From a checkpoint of a small mixture-of-experts model trained on Wikipedia.
Size: 8 layers, width 128, vocabulary 5397, 11.1M parameters.
Experts: 128 experts in each of 6 layers, 32 SwiGLU neurons an expert, a softmax router, a shared expert of 64 neurons.
Training: a variant of SOAP for the experts, 448M tokens.
Below are experts of layer 4 (counted from 0) of a mixture-of-experts language model. Rows are named router (the router's row for the expert) and show model dimensions 0-63. Each number is 500 + 50 x the weight over its row's rms, rounded and kept within 0 to 999. Numbers have three digits each.
After each expert's rows: a language model's description of what the expert responds to. This comes from a sample of Wikipedia text that the model never trained on.

# expert 21
router:400479438464472570594486474522463411579395569547451457515460524571452499545489479479458488465569419481519474513459524582454512485521511528513485471547565370465514573516467485500409568465469463
What it handles: Everyday nouns and word beginnings such as camp(us), camp(ing), bus(ybody), called, home, car, often split mid-word before suffixes like -ing or -er.

# expert 48
router:424489455506503535462458545503499466456560512463499537523459605442489457458517520437710482560500449512525481518587531561575516482402447493427490534555539515418534453504519520517518508441577528
What it handles: Periods, commas and heading ends closing a clause, often after place or season words, as in Texas., Nigeria., Census Bureau,.

# expert 63
router:446522545466399520537456568560490487559448441465501483489500553506476501522412466464523554412516479399560512462597495479478450409495418487522562507481567513545491542551548494564527572538440516
What it handles: Mid-word pieces of foreign proper names and places like Az-t-ec, Vill-an-ova, Argent, Philipp, plus Markdown table divider rows and commas after places.

# expert 61
router:418521539594444518525526454381518497532472558608511457518450525521477527434599471537468564487505465451506532535521527627418532459545533581532626554478506526563550498422581414489501523483491456
What it handles: Middle stems of long Latinate words before suffixes like -ation or -ical, such as alt in penalties, ic in particularly, minist, ograph.

# expert 55
router:629478566460582553655521432529503527557515411497516494465517511539527519583520503419456422435521508475453469459481513574493469521519489538592526557485541470427534455514523556508432501525493551
What it handles: Words in song and album discographies, like single, released, recording, album, used, and prepositions after them, as in "released on June 13".

# expert 27
router:525512430551434443574484546540493502470489527508476396497469394444524437479470498377460507482463527474467487504521461514460507533587582472537539484421510493458503511565573588498535502458475487
What it handles: Prepositions following a noun phrase, mostly of, also with, from, between, into, and slashes in career listings like U15 / 10.

# expert 23
router:492525554459469509399518509473445404467411506501502473456548489430459594504538505417499510547534545527515427464472534471522482396540570532490597535576438456580482473504511560554581566461496501
What it handles: Place names and their endings, such as York, England, London and suffixes like -shire, -ia, -ian, -ton, in locations, tables and nationalities.

# expert 50
router:503532481469431607566410465433650455532578575537509451523441433522516559561562463458506437546499458490461477527463485547495520512517575506502499509429502419441482520532450412462472484499542600
What it handles: Verb suffixes like ing, ed, ise, and the endings of verb stems, as in surre-nder, ra-ise, allow-ing, comb-ined, disc-overs.

# expert 25
router:609485458482430515465541439501448412445487583482458450454442536571549507496469568469504487460509448534470423544462512550464448550496495424473470503588441410495525511544453547507475499518624485
What it handles: Closing parentheses, closing quotes, braces, dashes and sentence-final periods, often after song titles or numbered clauses, as in "Reprise)" and (ix).

# expert 39
router:509572476477482538503527486428546582493454460516508495489462517520473452512474424394473587577522567515514430489526499501434468454536485538553498470589417485510496520378456549532511554517473521
What it handles: The letter b or B and syllables built on it, at word starts or inside names, such as Black-b-urn, Tü-b-ingen, battery, Br.

# expert 58
router:498475489526482386401462479433452463471568572545558513501573458568519496465499436394562482485492565554497459520505511552439594488596520570487552474609507521497475506517573438554561487439462436
What it handles: Month names after in or on, and spaces or commas before a year or day number in dates, as in April 2013.

# expert 60
router:452520465460520432498579561521451432482522447470501509545486649541511584526435465464493512538511492510483510517565408504481501573582561413460481505460592556409543468478526479572448496585602426
What it handles: Clause openers and determiners like that, which, who, whom, all, this, starting subordinate clauses after commas or verbs such as stated.

# expert 29
router:525591512509503448496537426486518566515460496477598484465532406588521571492464530546499501461493437604478512490488506472521437536514541547498470569521498496474564539496546556398493455518548480
What it handles: Opening stems of Latinate words at word start, e.g. com(ments), form, att(ack), offic(ial), def, ret, dep(ictions), produc(ers).

# expert 31
router:482443471386567513485529461492438544494503460551471600548435547463448498506545501484485426437531459454440515510560577502497541457508452419557464477473496476458438495514501510442531589554579493
What it handles: Final a, o, ia, ina pieces ending Romance, Slavic or Indian names and words, like da, Gupta, hacienda, Leonardo.

# expert 18
router:597442396500514516564478451468546431480532472396495482569436441553470518513441568441535517554518465466460482448587508457534541424478527421507510468459540491452495514566558535500499452590448490
What it handles: Infinitive "to" and modals like would, can, may before a verb, plus article-title heading ends and "On" opening a sentence.

# expert 11
router:531475570500523569472587470513552564588563494477493472546502555410439492575410536478508510457552525452527543460461486420506580428447555463480500406464434561585468502433514572530530510537439461
What it handles: Forms of be after a subject pronoun, especially "It was" in species stubs and "He was", plus adverbs like first, then, also, originally.

# expert 1
router:496616468606554410432523602519585504531513396497460521524531583505555497493568473411444470512534608559570481519481475579508469468416537505466515602468568571535544522585537596540530499547456581
What it handles: The word the, and possessive determiners its, their, his, mostly after prepositions like of, in, to, as in "in the UK".

# expert 33
router:411560462508558413546494606478528578562496472516489400464551530591498462452502489512466463566508503525554513474472549585506488526535502427507511532461585476537500447439540485589455555497436454
What it handles: Mid-word fragments after a consonant, such as comp-at-riot, c-art-ridge, c-ogn-omen, and the zero inside years like 2014 or 2024.

# expert 36
router:588487511500518580411549480483490446479399438565519503470534539485474531469546514426474557504546522467512443499448516492512484441518524479455507538617463458563523378605513506528536438465511542
What it handles: Country and nationality words and capital letters inside acronyms, such as US, States, American, England, and letters in NCAA, GBD.

# expert 38
router:454554437462551523397511404532448457557578380505463464493431480440522514536484424526422530467501550581523626501523500515466537493518426494522488541523518576430504421432469486517463567501584421
What it handles: Single vowel or short vowel pieces inside words and Italian-style names, such as card-i-ac, Montebell-i, McG-u-ire, plus zeros in years.

# expert 2
router:473512532522495520493479456600515547383461504447456537553551384416492489465450437511467541533531403601529455502498534412404459467428427448508478532455578520474550542586526497554487585553467541
What it handles: Middle pieces of proper names and places, often after a capital letter, such as L-ond-on, D-und-ee, Radni-č-ki, Zal-ok-ostas.

# expert 28
router:552468432465467510512490414531440441489495462589527398503505557554488589481511487552576476566451487536460492630547567525513510470510595512450613427537565416556470446479411528531441544444523502
What it handles: Occupation endings and role or place nouns after the or a in bios, such as rower, skier, soldier, coach, club, town.

# expert 20
router:499483584492550475584493618550518471550499470498523470533549452446405531482566549562504456565530442525498572440460490492457592518547477444425544585580487579462467449483588528454452456428407446
What it handles: Number words, ordinals and quantifiers after articles or prepositions, such as two, six, first, third, most, many, several.

# expert 7
router:467501507485569496478508453525529517529423557475516500519506508496497476462539413549577491592483534434521580559516433417509441489532539494552471441579584537514524375408474474569523524501492424
What it handles: Short word pieces inside words, like ne in annexation, er in exercise, le in misleading; also year digits and foreign-name syllables.

# expert 47
router:506523492468599491553450569435609586531613427421631574520408555568460511488481467513478576429470560500544488536558560479454585525505524483556462507520447504484534434544446418458553489526531506
What it handles: Lowercase word-initial letters and prefixes like p, c, h, st, re, un, dis, ex beginning a split word, e.g. ac-cl-aim, re-supply.

# expert 24
router:507568484495487555554439557557607557531378412548476560525473625557435450492512518498478504472351540517565488482466495534414548528522468544490516464512458553444458513455393411455514453470477494
What it handles: Short consonant fragments starting or splitting words, such as f, dr, pr, r, v, as in f|ranchise, r|iv|als, port|r|ays.

# expert 32
router:454577522522591477495495564467525550539486503453523513525499416540414486471543452477540444447524544389509499513534503435382487583482555446549551520537435644498534499515490516383491455463517477
What it handles: Opening pieces of words that look like prefixes, such as pro, re, con, sub, in post-production, high-profile, co-conspirators, Despite.

# expert 15
router:546394570451476447465506547540559540508564470443506515504533451550485493427419428577474488446518524364540516544570492524605467621494527454549465431453516426601538508433423536562436534571507379
What it handles: Mostly the word as, including Rankings are as of in tennis tables, plus role or part nouns like captain, head, man, author, per.

# expert 62
router:553507531402473545475420556455439573521514447492459555514457610498481421527462459401495547475441569448557485421545534452441531493529541574500521537605548500476470516493567436474504436584541469
What it handles: Single consonant letters inside words and digits inside years, such as al-c-ohol, can-c-ers, Gar-c-ía, 1-9-93.

# expert 52
router:426480583505508514485537421486445470450455544498463488468469439434394459499566534547504555580525537483535484403466491523490420453517439515544653450461508562580406536476435590530508551454474474
What it handles: Inner pieces of Germanic, Slavic and Nordic surnames and place names, such as -berg, -mann, -stein, Grönh-ol-m, Krzys-z-tof.

# expert 37
router:508558473429451516486423551521491491436531551535437601419419525429409426501453533472486536495505543548490470424547525520546453399487520540452449489579456571493507488550530539521535496641498484
What it handles: Lone consonant pieces h, m, d, l inside proper names and place names, like Goldhoff, Westmoreland, Rochdale, Trollhättan, Kh, Bh.

# expert 19
router:474533509518450387604591528445468490520459598457488525494506474470490465489519481522498446497579410506480486451477569548519637524538408490523401558470554444556469511362498499597475502484474539
What it handles: Word pieces following W, Wh or H at a word start, like it in Whitaker and Whitley, plus compass words south, east, north.

# expert 26
router:613398471480559552562561606549475559551556414585468489552524409484418454462507548459488538442491484503553566526500433482512572572488539594511475446501531488505509510541536532488526487525469486
What it handles: The article a or an, and forms of be and have, especially after consisted of, has, there, as in has a, there was.

# expert 4
router:543533500539443543510474439558445485513611454517453451546528473503497509462443472570700526549454515493483504605606527520550538482520540475551582421547558465497560406509453577495488513444531572
What it handles: Role nouns and agent endings in biographies and succession boxes, such as President, member, director, Dr., and by after Preceded.

# expert 5
router:543509506577446402549542480501442435513560524585469574477435559591590466572487413444634598549535455424520547473537547459463431426443502468479528517464469436499489519439521587464575468406496499
What it handles: Commas and conjunctions like and, or, & joining items in lists of places, names or nouns, e.g. forests and rivers, UK, Europe, and Australia.

# expert 6
router:471536493569464484509463406527510495569510518512478446510444493580479556458465456528488500629513456457382541554489515509449537516527455601507617526514497471547507503433484487480512446547488513
What it handles: Middle and final pieces of long Latinate words such as -ic-, -ation, -ible, -ive, as in insufficient, conspicuous, collapsible, interruption.

# expert 41
router:545535493537463574599527525492566422502411495496556504436553480459507563531552497446544534474525527490435471545514443481483570552544502575549479631537487529447500540506421553557536609497561481
What it handles: The space token before numbers inside table cells and semicolon lists, mostly sports statistics like goals, apps and totals.

# expert 13
router:522437528455500436446541546569458518595420514545450477428515519541501522496577487502454513465577503464422520476448524506560375425486551555383609560554531537520472479571523570483490478452503495
What it handles: Possessive 's and adjective suffixes -ical, -ian, -ial (political, European), plus nationality adjectives American, British and pronouns his, their.

# expert 14
router:470424505499526502503587497449522532416494575549595578469555483530474529447597523612505507493506448417561543494481507468478457609472520447514541529546561583548532442456438439459511445554530498
What it handles: Accented vowels inside foreign names (Cr-é-teil, Mayag-ü-ez), LaTeX sub/superscript markers, and first pieces of words (Ch-amp, cur-sed, Tour-nament).

# expert 10
router:556540529537531586466497525543503454421534584466437460446522527451489493557586464497519514463584505518464436594488459550512531536559469519562484544411525537458491499517396470518561618496572484
What it handles: Object pronouns after verbs (him, them, itself) in narrative, and blank cells in election tables before numbers.

# expert 44
router:534589465438521471583439570513528559555470450469538580464398549602460459562461446447481429493409487541568508490571542456558530454494465552442522539506424445464513496553457546448579496522484473
What it handles: Word-starting consonant pieces like l, st, fl, sh, sp, pl, usually starting a word or a compound's second part: work-fl-ows, cross-pl-atform, St-ock.

# expert 3
router:505544462506504482518565510493444472454451461441508494570563512488468532532390477453462483521520526573467512472502509473555505540514463452441433453460505636478516517540423490477604569657485477
What it handles: Subject pronouns and relative words opening a clause after a period or comma, before verbs like was or had: He, it, they, who.

# expert 45
router:528553434470420476442558518524499421549497510496523501570502502491538568518585424624460502470511480537487501429458557398498531456537551485410524484479465483528514476492593562446470514474452513
What it handles: Compass and place words like United, North, West, new, former, plus fragments completing northeast or southeast in route and geography descriptions.

# expert 17
router:506422519536498494413538478565507494593451527507493463488556531555515529481547495561507494439540483495443527476447509506519457502513569487397601527472519507541482469469543506486446376426477516
What it handles: Common adjectives after articles (other, new, main, former, public) and adjective endings completing words, e.g. Cur-rent, Crit-ical, Altern-ative.

# expert 42
router:472425449470501506468539483465459381469413560509453527492565455481504480462534538423434457542580529540547506445468541529458536552416476559488484372495478556490405580548504537473487515509499588
What it handles: Middle syllables of names and foreign words, such as elf, are, az, awa, as in Shackelford, Kanagawa, Shakespeare, Right-arm.